python train.py --n_layer=20 --d_model=192 --moe_layers=[0, 1, 2, 3, 4, 5, 6, 7, 8, 9, 10, 11, 12, 13, 14, 15, 16, 17, 18, 19] --balance_loss=0.00238 --init_std_router=0.0365 --lr_router=0.000629 --norm_eps=1e-05 --tie_embeddings=false --beta1=0.9 --batch_tokens=65536 --seq_len=1024 --steps=5991
Below are experts of layer 16 (counted from 0) of a mixture-of-experts language model. Rows are named router (the router's row for the expert), gate (a neuron's input weights, with its number), up (a neuron's input weights, with its number), down (a neuron's output weights, with its number) and show model dimensions 0-63. Each number is 128 + 32 x the weight over its row's rms, rounded and kept within 0 to 255.
After each expert's rows: a language model's description of what the expert responds to. This comes from a sample of Wikipedia text that the model never trained on.

# expert 14
router [192 131 147 155 163 181 150 124 106  55 140 119  84 161 116 144 196 103 100  86 133  66 129 166  97 114 139 165 138 156 157 187 113 109 160 109 101 114 125  73 139 138 117  86 120 170 181 124 139 197 152 129  95 117 155 140 138 105 114 139  95  93  80  93]
gate0 [154 102  90 122 124 165 158  94  78 136 132 126 156 138  75 118  79 135 100  87  69 147 148 164 146 166 130 161 163  37 132  97  73 153 155 108  92 129 129  76 107 113 126 132 167 136 111 110  84  70 156  92  70 147 180 122  74 104 148 125 155 145  56 149]
up0 [138 123 123 153 125  93 106 150  97 179 104 133  95  99 155 148 117 173  96 149 135 139 128 133 109 141 123  88 114 103 133 111 144 123 123  98 130 116 106 151  66  72 166  76 131 107  73  90  93 113 163 128 131 166 145 147 149 162 153 109 135  58  65 145]
down0 [123 109 117  70 118 150 208 154 100 101  99  95 103 126 153 144 182 141 106 158 113 143 154 156  27  95  92  89 115 122 152 219 149 134 128 135 161 138  73 154 156  72 143 120  74 124 119 127 130  91 174 108 119 109 116 145 127 160 135 120  95 115 139 101]
Past-tense event verbs after a subject or was, such as moved, was born, died, began, released, plus paragraph breaks, headings and election-table pipes.

# expert 28
router [110 117 156 192 174 192 143 142 113  98 126 110 126 186 126 122 152  66 203 131 183 124 142 116  78 149 134 146 146 181 166 188 115 116 151 136 144  63 119  84 149  63 146 103 155 165 159  89 101 165 157 132 150 125 171 159 137  92 122 188 117 123 107 102]
gate0 [113 122 181 120 128 130 135  62  68  43  99 113 130 157 229 117 215 145 132 155 168  89 140 125  89 179 138  93  96 139 134 138 132 101 142 102 111  91  98 146 103 133 159  97 137 125  80 134 144  83 118 129  43 180 141 133 126 156  82 124 162 136 102  82]
up0 [147 146 151  90 129 139 106 134 185  74 125 134  96 169 189 129 146 195 122 147 117  35 111 128 154 133 178 144 106 151 131 115 132 157 107  98 134 110 106 131  92 109 108 125 157 122 158 126 116 140 186 150 192 157 141  70 131 111  94 145 156 167  89 104]
down0 [144 109 181 110 143 111 101 115 117  67 115 167 127 110 137 121 129 100 135 187 159 163 115 115  94  91 114 107 175 129 105 154  95 110 115 156 106 189  97 127 130 132 174 128 116 171  99 138  94 130 105 147 180 127 151 108 106 107 165 125 120 126 109 101]
Start of verbs and relative pronouns after a subject or and, in narrative prose, such as comple-ted, f-ulfilled, co-st-ar-red, who, they, pre-.

# expert 11
router [140 139 119 172 139 124 135 106  74 133 132 161 121 161  99 101 132 104 133  98 144  79 138  70  67 136 146 108  83 101 153 131 124 135 182 130 157 120 127  70 170  90 131  50 168 195 183 100 138 179 106 135 144 142 136 202 144 123 107 206 129 108 118 108]
gate0 [143 136 106 132 155  79 107  74 132 127  85 174 142 105 105 132 132  64 152 120 120 128 158 153 140 124 126 103 133  82 110  94 186 131 133 147 118 136 203 131 127 178 155 226 172 126  95 179 132 181  48 120 188  85 183 148 130 132  53 119  97 142 175 160]
up0 [144  69 117 160  97  87 116 108  74 102 123 128 107  79 137 111  92 149 114 122 156 175  90 158 137 190  92 121 134 123 172  94 166 140 106 120 111 147 121 131 149 112 131 116 179  70 195 118 101 135 155 119 160 130 130 111 134 158 159 155 108 123 152 138]
down0 [147 123 175  99 163  94 136  76 165 124 135 109 101 198 191 143 155  88  90  98 109 109 132 181 112 124 178  91 128 179  91  99 125 117 140 143 194  95 128  95 129 205 123  54 175 104  53  89 212 136  95  84  84 150 117  89 104 147 148 124 111  77 144 113]
Words and word-ends in organization and office names, such as University, Council, Royal, Foundation, Government, Members, and the p of http.

# expert 5
router [135 109  99 140 153 165 130 125 116  90 124 129 138 157 165 148 182 126 170 109 117  86 149  96 112 178 101 130 111 171 136 138 144 131 144 110 108 119 114  87 119 102 145  68 154 197 133  70 171 120 150 126 125 163 163 147 136 157 140 160 166  90  78  88]
gate0 [152 147 106 130 144 112 116 148  77 150 116  88 164 108 159 110 101 125 158  98 133 132  49  89 131 151  96 151 139 121 111 113 141  77 177 100  92 125 142 157  98 142 140 114 123 142 139 118 185 142 169 110 132 140 129  88 111  97 126 136 183  90  74  99]
up0 [101 169 117 121 111 123  85  94 119 122  77 111 201  70  97 124 139 109 120 122 122 141 162 103  88 132 188  98 101  57 135 143  83 147 113 112 160 131 170 168  77 101 164 173 112 109 160 113 142 127 140 123 112 131 103 143  76 177 128 227 150 103 132 181]
down0 [129 126 149 143 123 140 130 130 161 119 155 130 200 115 117 127  72 129 194  80 146 155 198  76 200 113 118 110 140 136 160 106 153 132 127 122  96 116  98 196 122 128  47 151 114 188 132 181 149 184 177 159 161 155 117 129 137 124 176 121  92 121 137 164]
Word-internal stems and syllables just before suffixes like -ing, -ion or -ure, often in tables, such as Found-ation, Act-ing, Cond-uctor, Writ-ing.

# expert 9
router [165 119 145 175 121 184 188  94 115 111 159  85 115 169 134  94 111 106 147 130 143 132 139 151 118 133  97 170 161 147 175 188 151 121 118 102 124  78 133  92 148  70 117  83 142 130 125 143 114 121 134 122 145 133 134 162  89 147 135 152 123  84 118  94]
gate0 [135 125 132 160 152 109 133 123 123 139 153 141  91  95 114 157 149 126 110  89 156  94  89 146 106 119 160 168 151 100 141 112  90  96 127 105 180 144 146 142 156  81 147  79 192 184 102 159 101 130 100 189  71 113 118  82 129 144 161 143 157  88 125 156]
up0 [108 115 109  97 107 112 161 119 108 209 149  97 106 139 163 174 179 124 129 142 171 159 126 171 186  98 149 124 156 151  98 179 123 139 164  74 146  75 131 112 151 165  62  87 115 116 188 170 165 111 109  88 152 199 179 117 155  64 134 151  94 143  99 138]
down0 [126 138 199 125  82 114 111 112  87  88  85  98 112  82  53 148 130 171 119 106 116 204 165  90 109 122 148 114 119 149 149  66 118  89  80 147 121  83 149 159 128 147 169  99 123 122 127  85 121  91 134 123 130  58 166 101  73 185 144  98  93 126 113 154]
Capital-letter first pieces of personal names, often foreign, in lists and tables, such as K, El, Ne, N, Ch.

# expert 31
router [144  67 159 155 164 160 162 113  83 144 104 137 136 126  72  90 177  94 163 148 144 129 133 118 127 172  98 130 115 144 143 172 132 168 105  78 149  85 149  74  79 105 151  72 127 163 208 117 156 172 134 203 144 135 174 168 109  91 153 161 158 103 135  68]
gate0 [169 115 128  71 149 121 139  84  75 117  85 144 111 111 117 103  90 148 122  74 113 118  94 158 183 175 140 155 123 155 122 159 179 187 118 118  94 158  91 129 104 129 134 152 112  84 179  81 132 155 141 199 167 109 141 147 134  81 140 137 104  57 100  88]
up0 [ 75 122  69 141 137 125 125 140 147 127 119 106 121 185 167 156 111 114 127 177 181  83 163 125 162  86 168 155  78 101 148  80 157 129 120 184 134 143 153 141 114 151  89 164 168 185 122 129  98 144 163 104 139  68 165 116 159 159 135 132  81  71 174 148]
down0 [161 137  94 112 127 126 125 110  70  98 125  97 144 132  82 139 171  99 153  74 125 133 128  99 115 108 147 150 108 117 119 190 125 149 146 117  82 118 107 134 120 106 134 141 150 110 170 132 139 159 144 170 147 122 135 181 118  90  48 150 109 178  93 161]
Articles and preposition plus the phrases inside running prose, such as the, a, of the, in the, to the, The at a sentence start.

# expert 22
router [161 127 109 197 166 173 139  95 105 126 157 157 103 131  95 142 130  98 155 117 117  96 113 136 116 118 152 162 116 191 160 136 120 123 170 176 114  74 166  78 106 112 111  88 139 157 152 104 116 203 130 133 152 142 160 123 143 126 175 162 120 146  98 113]
gate0 [165  81 129 181 147 129 151 129 131 124 126 153 173 162  91 220  84 148 124 162 134 127  85  76 131 159  78 150 112 136 123 100 131 149 113 111 110 211 168 142 156 148 153 190 192 143 151  83 123 162 121 132 119  94 151  96  69 149 151 119 146 203 130 153]
up0 [ 73  71 160 135 122 107 156 100 118 109  77  93  93 151 116 107 144 116 141 139 100 136 150  98  85 202 130 120 142 207 142 116 136 102 112 194 158 131 144  78  63  95 193 143 189 148 109  80 129  44 180 174 140 168  88 119  99 108 159 111 173 181  77  84]
down0 [116  85 132 128 121 118  97 143 136 177  87  93 141 125 153 137 169 201  86 105 107  96  80 128 138 200 157  64  90 189 149 194  74  91 177 167 136 167 159 119 146 148 113 152 121 116  89  99 170 186 123 149 192 120  99 139 127 136 140 124  87  84 126  47]
Common nouns and noun suffixes after the or a, in descriptive prose, such as power, habitat, land area, development, -ation, -ity, -ure.

# expert 12
router [203  98 128 190 141 177 167 131 109 140  93 151 116 171 102 110 149 118 153  86 147 110 154 151 102 200 126 160 162 166 123 128 140 114 127 107 128  55 133 131 112 110 143 138 175 142 149 138 136 204 115 130 166 146 132 169 111 163 111 160  89 115  84  55]
gate0 [123  57 154 135 114 141 124 120  74 127 125 144  88 173 100  80  67  90 140  80 163 140 197 164 128 165 118 188 168 136 119 157 105 145 172  80 124 100  92 139 113 101 126 128 129 106 146 119 118 158  90 148 152 175 125 149 118  74 103 156  99 149 124  67]
up0 [194 137 190 213 203 132 108  94 164 170 128  65 129  80 159  90  86 115 107  77 142 165 138 120 146 170 162  98  48 135 185 114 135 128  84 116 133  83 143 144  86 121 106 147 167 130  95 126 155  96 107 111 155 126 145 170  89 136 159 130  66 101 137 170]
down0 [172  75  79 140 112 109 107 126 115 142 134 110  97 147 111 133 181  76 113 146 136 159  70 170 118 102 152  76 198 156 151 148 118  75 122 157 127 192 150 104 147 105  99 143 107 167 158 192 123 187 143 134 104 119 122 168 133 114 118  79 161  63  70  73]
Auxiliary and linking verbs right after a subject noun or which/that, such as is, was, are, has, plus an, or.

# expert 18
router [174  95  75 170 148 203 163 110 112 100 164 145 143 141 142 138 159  94 155 146 128 156 112 131 111 119 189 187  98 181  95 163 153 132 111  96 174 148 112  95 144  52 108 117 161 135 180  74 134 155 118 164 159 136 134 154 143  88 133 148 146  81  62  55]
gate0 [ 91 105  87 126 197 132 103  86 148  95 200 170 178 108 120 109 140 211 147 103  69 160 158 119 127 213 207  76 146 101 159  84  99 131 153 141 123 150 121 189 154  69  75 134 154 113 193 111 161 146 119 139  40 121 118 136 113 135 122 166 114 121  99 147]
up0 [150  93 103 105 109 143 106 184 130 140  89  98 123 111 102 153 149 150 156 139 100 149 106 172 140 126 118 132 128  85  82 139  60 144 143 110 169 120 173 112  67 130 125 137 121 122 125 154 105 152  92 171 130 102 130 172 147 127 163 171 166 168 131 135]
down0 [ 88 123 132 135 156 140 130 158  84 182 119 114 175 113  90 112 115 115 171  55 120 142 106 106  85 101 168  91  84 121 219 130  86 130 144 101  88 136 139  99 120 135 159 160 126 135 138 115 118 115 145 156 143 131 105 187 116 145 110 134 164 124  98 146]
Word-initial consonant pieces, mostly r, d, b, tr, br, starting words like reign, Racial, dear, Brigade.

# expert 4
router [145 151 144 179 149 181 171 120 132 113 123 118 114 164 151 132 162 102 127 115 159 137 105 116 114 195 143 166 128 118 119 147 117  94 117 110 126 127 169 115 160 114  94  99  88 174 123  84 128 157 124 123 144 180 133 162 100 128 197 115 106 165 131  80]
gate0 [109 123 164 144 143 159 161 182  86 160  82 134 140 125  98 145 130 100 163 136  77  87 127 123 190 112 115 155  75 116 113 155  93  56 129 165  78  96 129  78 152 142  91  88 103 111  97 174 113  71 168 133  68 119 124 112 134 147 154 155 147 136 145 108]
up0 [193 115 120 152 140 104 156  95 169 139 192  93  96 123 123 141 104  92 114 111 154 130 150 185 129 109 112 133 150  99  92 157  84 186 114 107  78 125 179 148 152  93 199 140 129 112 131 134 189 123 162 133 158 190  99 224 118 102 117 124  99 117 151 102]
down0 [188 118 145 158  96 127  92 114 160 154 156 104 159 128 165 136 125  85  86 158 160 164 139 129 131 213 120 164 137 104 103 123 113  93 130 101 129 128 163 134 172 180  68 181 132  86 109 178 101 116 120 117 134 142 119 118  91  93 172 175 116 148 134 101]
Given names and their first pieces in name lists, tables and credits, such as David, Frank, Jack, Feder-ico, Pier-re.

# expert 10
router [158  75 141 176 191 194 191  79  94 138 159 135 100 163 131 108 156  99 113 128 140 134 115  96  52 160 134 136  90 149 152 113 163 127 154  94 136 103 183  66 128  63 123 122 124 151 136 100 115 183 127 158 118 155 146 165  97 122 113 163 104 140 118  86]
gate0 [109 148 152 199 176  88  97 140 102 145 132 129  64 110 115 160 143 132 117 127 124 112 145 100 127 159 131 137 181 144 106 130 173 170 120  97 109 128 113 118 113 178  98 122 173  83 118 135 134 146 105 162 166 191 188 185 130 135 144 162  98 165 151 156]
up0 [148  85 136 120 155  84 101 161 115 138 102 125  97 114 171 144 161 128  83 164 145 108  94 139 107 133 117 143 117 200  27 120  85 169  98 145 136 134 120 113 205 148 138 141 189 135 134  98 162 106 152 161 167 143 128 154 140 126 107 104 145  84 197  83]
down0 [119 130 124 114 104 133 104 163 178 105 118  90 152 165 142 124 165  79 171  76 146  66  78 146 162 134 107 128 137 116 104 118 140 147 132  84 170  90  98 167 160 132  60 113 115  85 145 107  97 181  83  81 103 158 131  52 133 121 129 115 161 140  82  72]
Table cell separators, commas, colons, closing parentheses and linking words joining items or clauses, such as ) and, , and, was the, –, Distributed by.

# expert 20
router [178 117 151 154 165 100 139 136 119  67 135 183 119 138  91  97 154 105 143 137 141 106  89 143  81 133 124 195 134 165 173 128 163 126  74 132 137 108 157  79 132  93  89 118 117 140 146 109 144 129 156 154 151 138 135 103 112  91 150 172 161 117 131  69]
gate0 [172 119 104 133 128 160 186 131 121 119 164 120  98 209 109 107 117  79 174 162 178 163  95 152 166 106 102 137 156 100 107 100 132  95 145 132 115 106 157 182 131  45 160 145  90 138  80 137 100 148 170 118 150 106 116 148 162 100 134 134 157  94 157 156]
up0 [110 116 123  93 138 107 108 133 101 162 121 115 113  91 174 107 129 118 101 163  84 110 139  83 114 132 160  57 110 163 129 128 140 129  73 163 162 133  67 138 106 143 106 165  62 141 122 114 179 115  94 145 118 127  64 105 107  95 159 138 113 101  89 157]
down0 [ 99 112  96 134 130 164 127  94 127 123 109 110 143 142 147 128  93 132 140 117  61 154 180 164 120 157 153 144 102 156 123 118 158  88 139  95 135 170 107 160 157 100 134 106 159 175 165 132 104 179 115  93 106 137 105 116 119  71  99 136 105 134 107 108]
Single capital letters or list-dash capitals starting a name or word, such as W-ayne, L-ydia, B-letchley, - Written, plus the 1 of years and non-Latin bytes.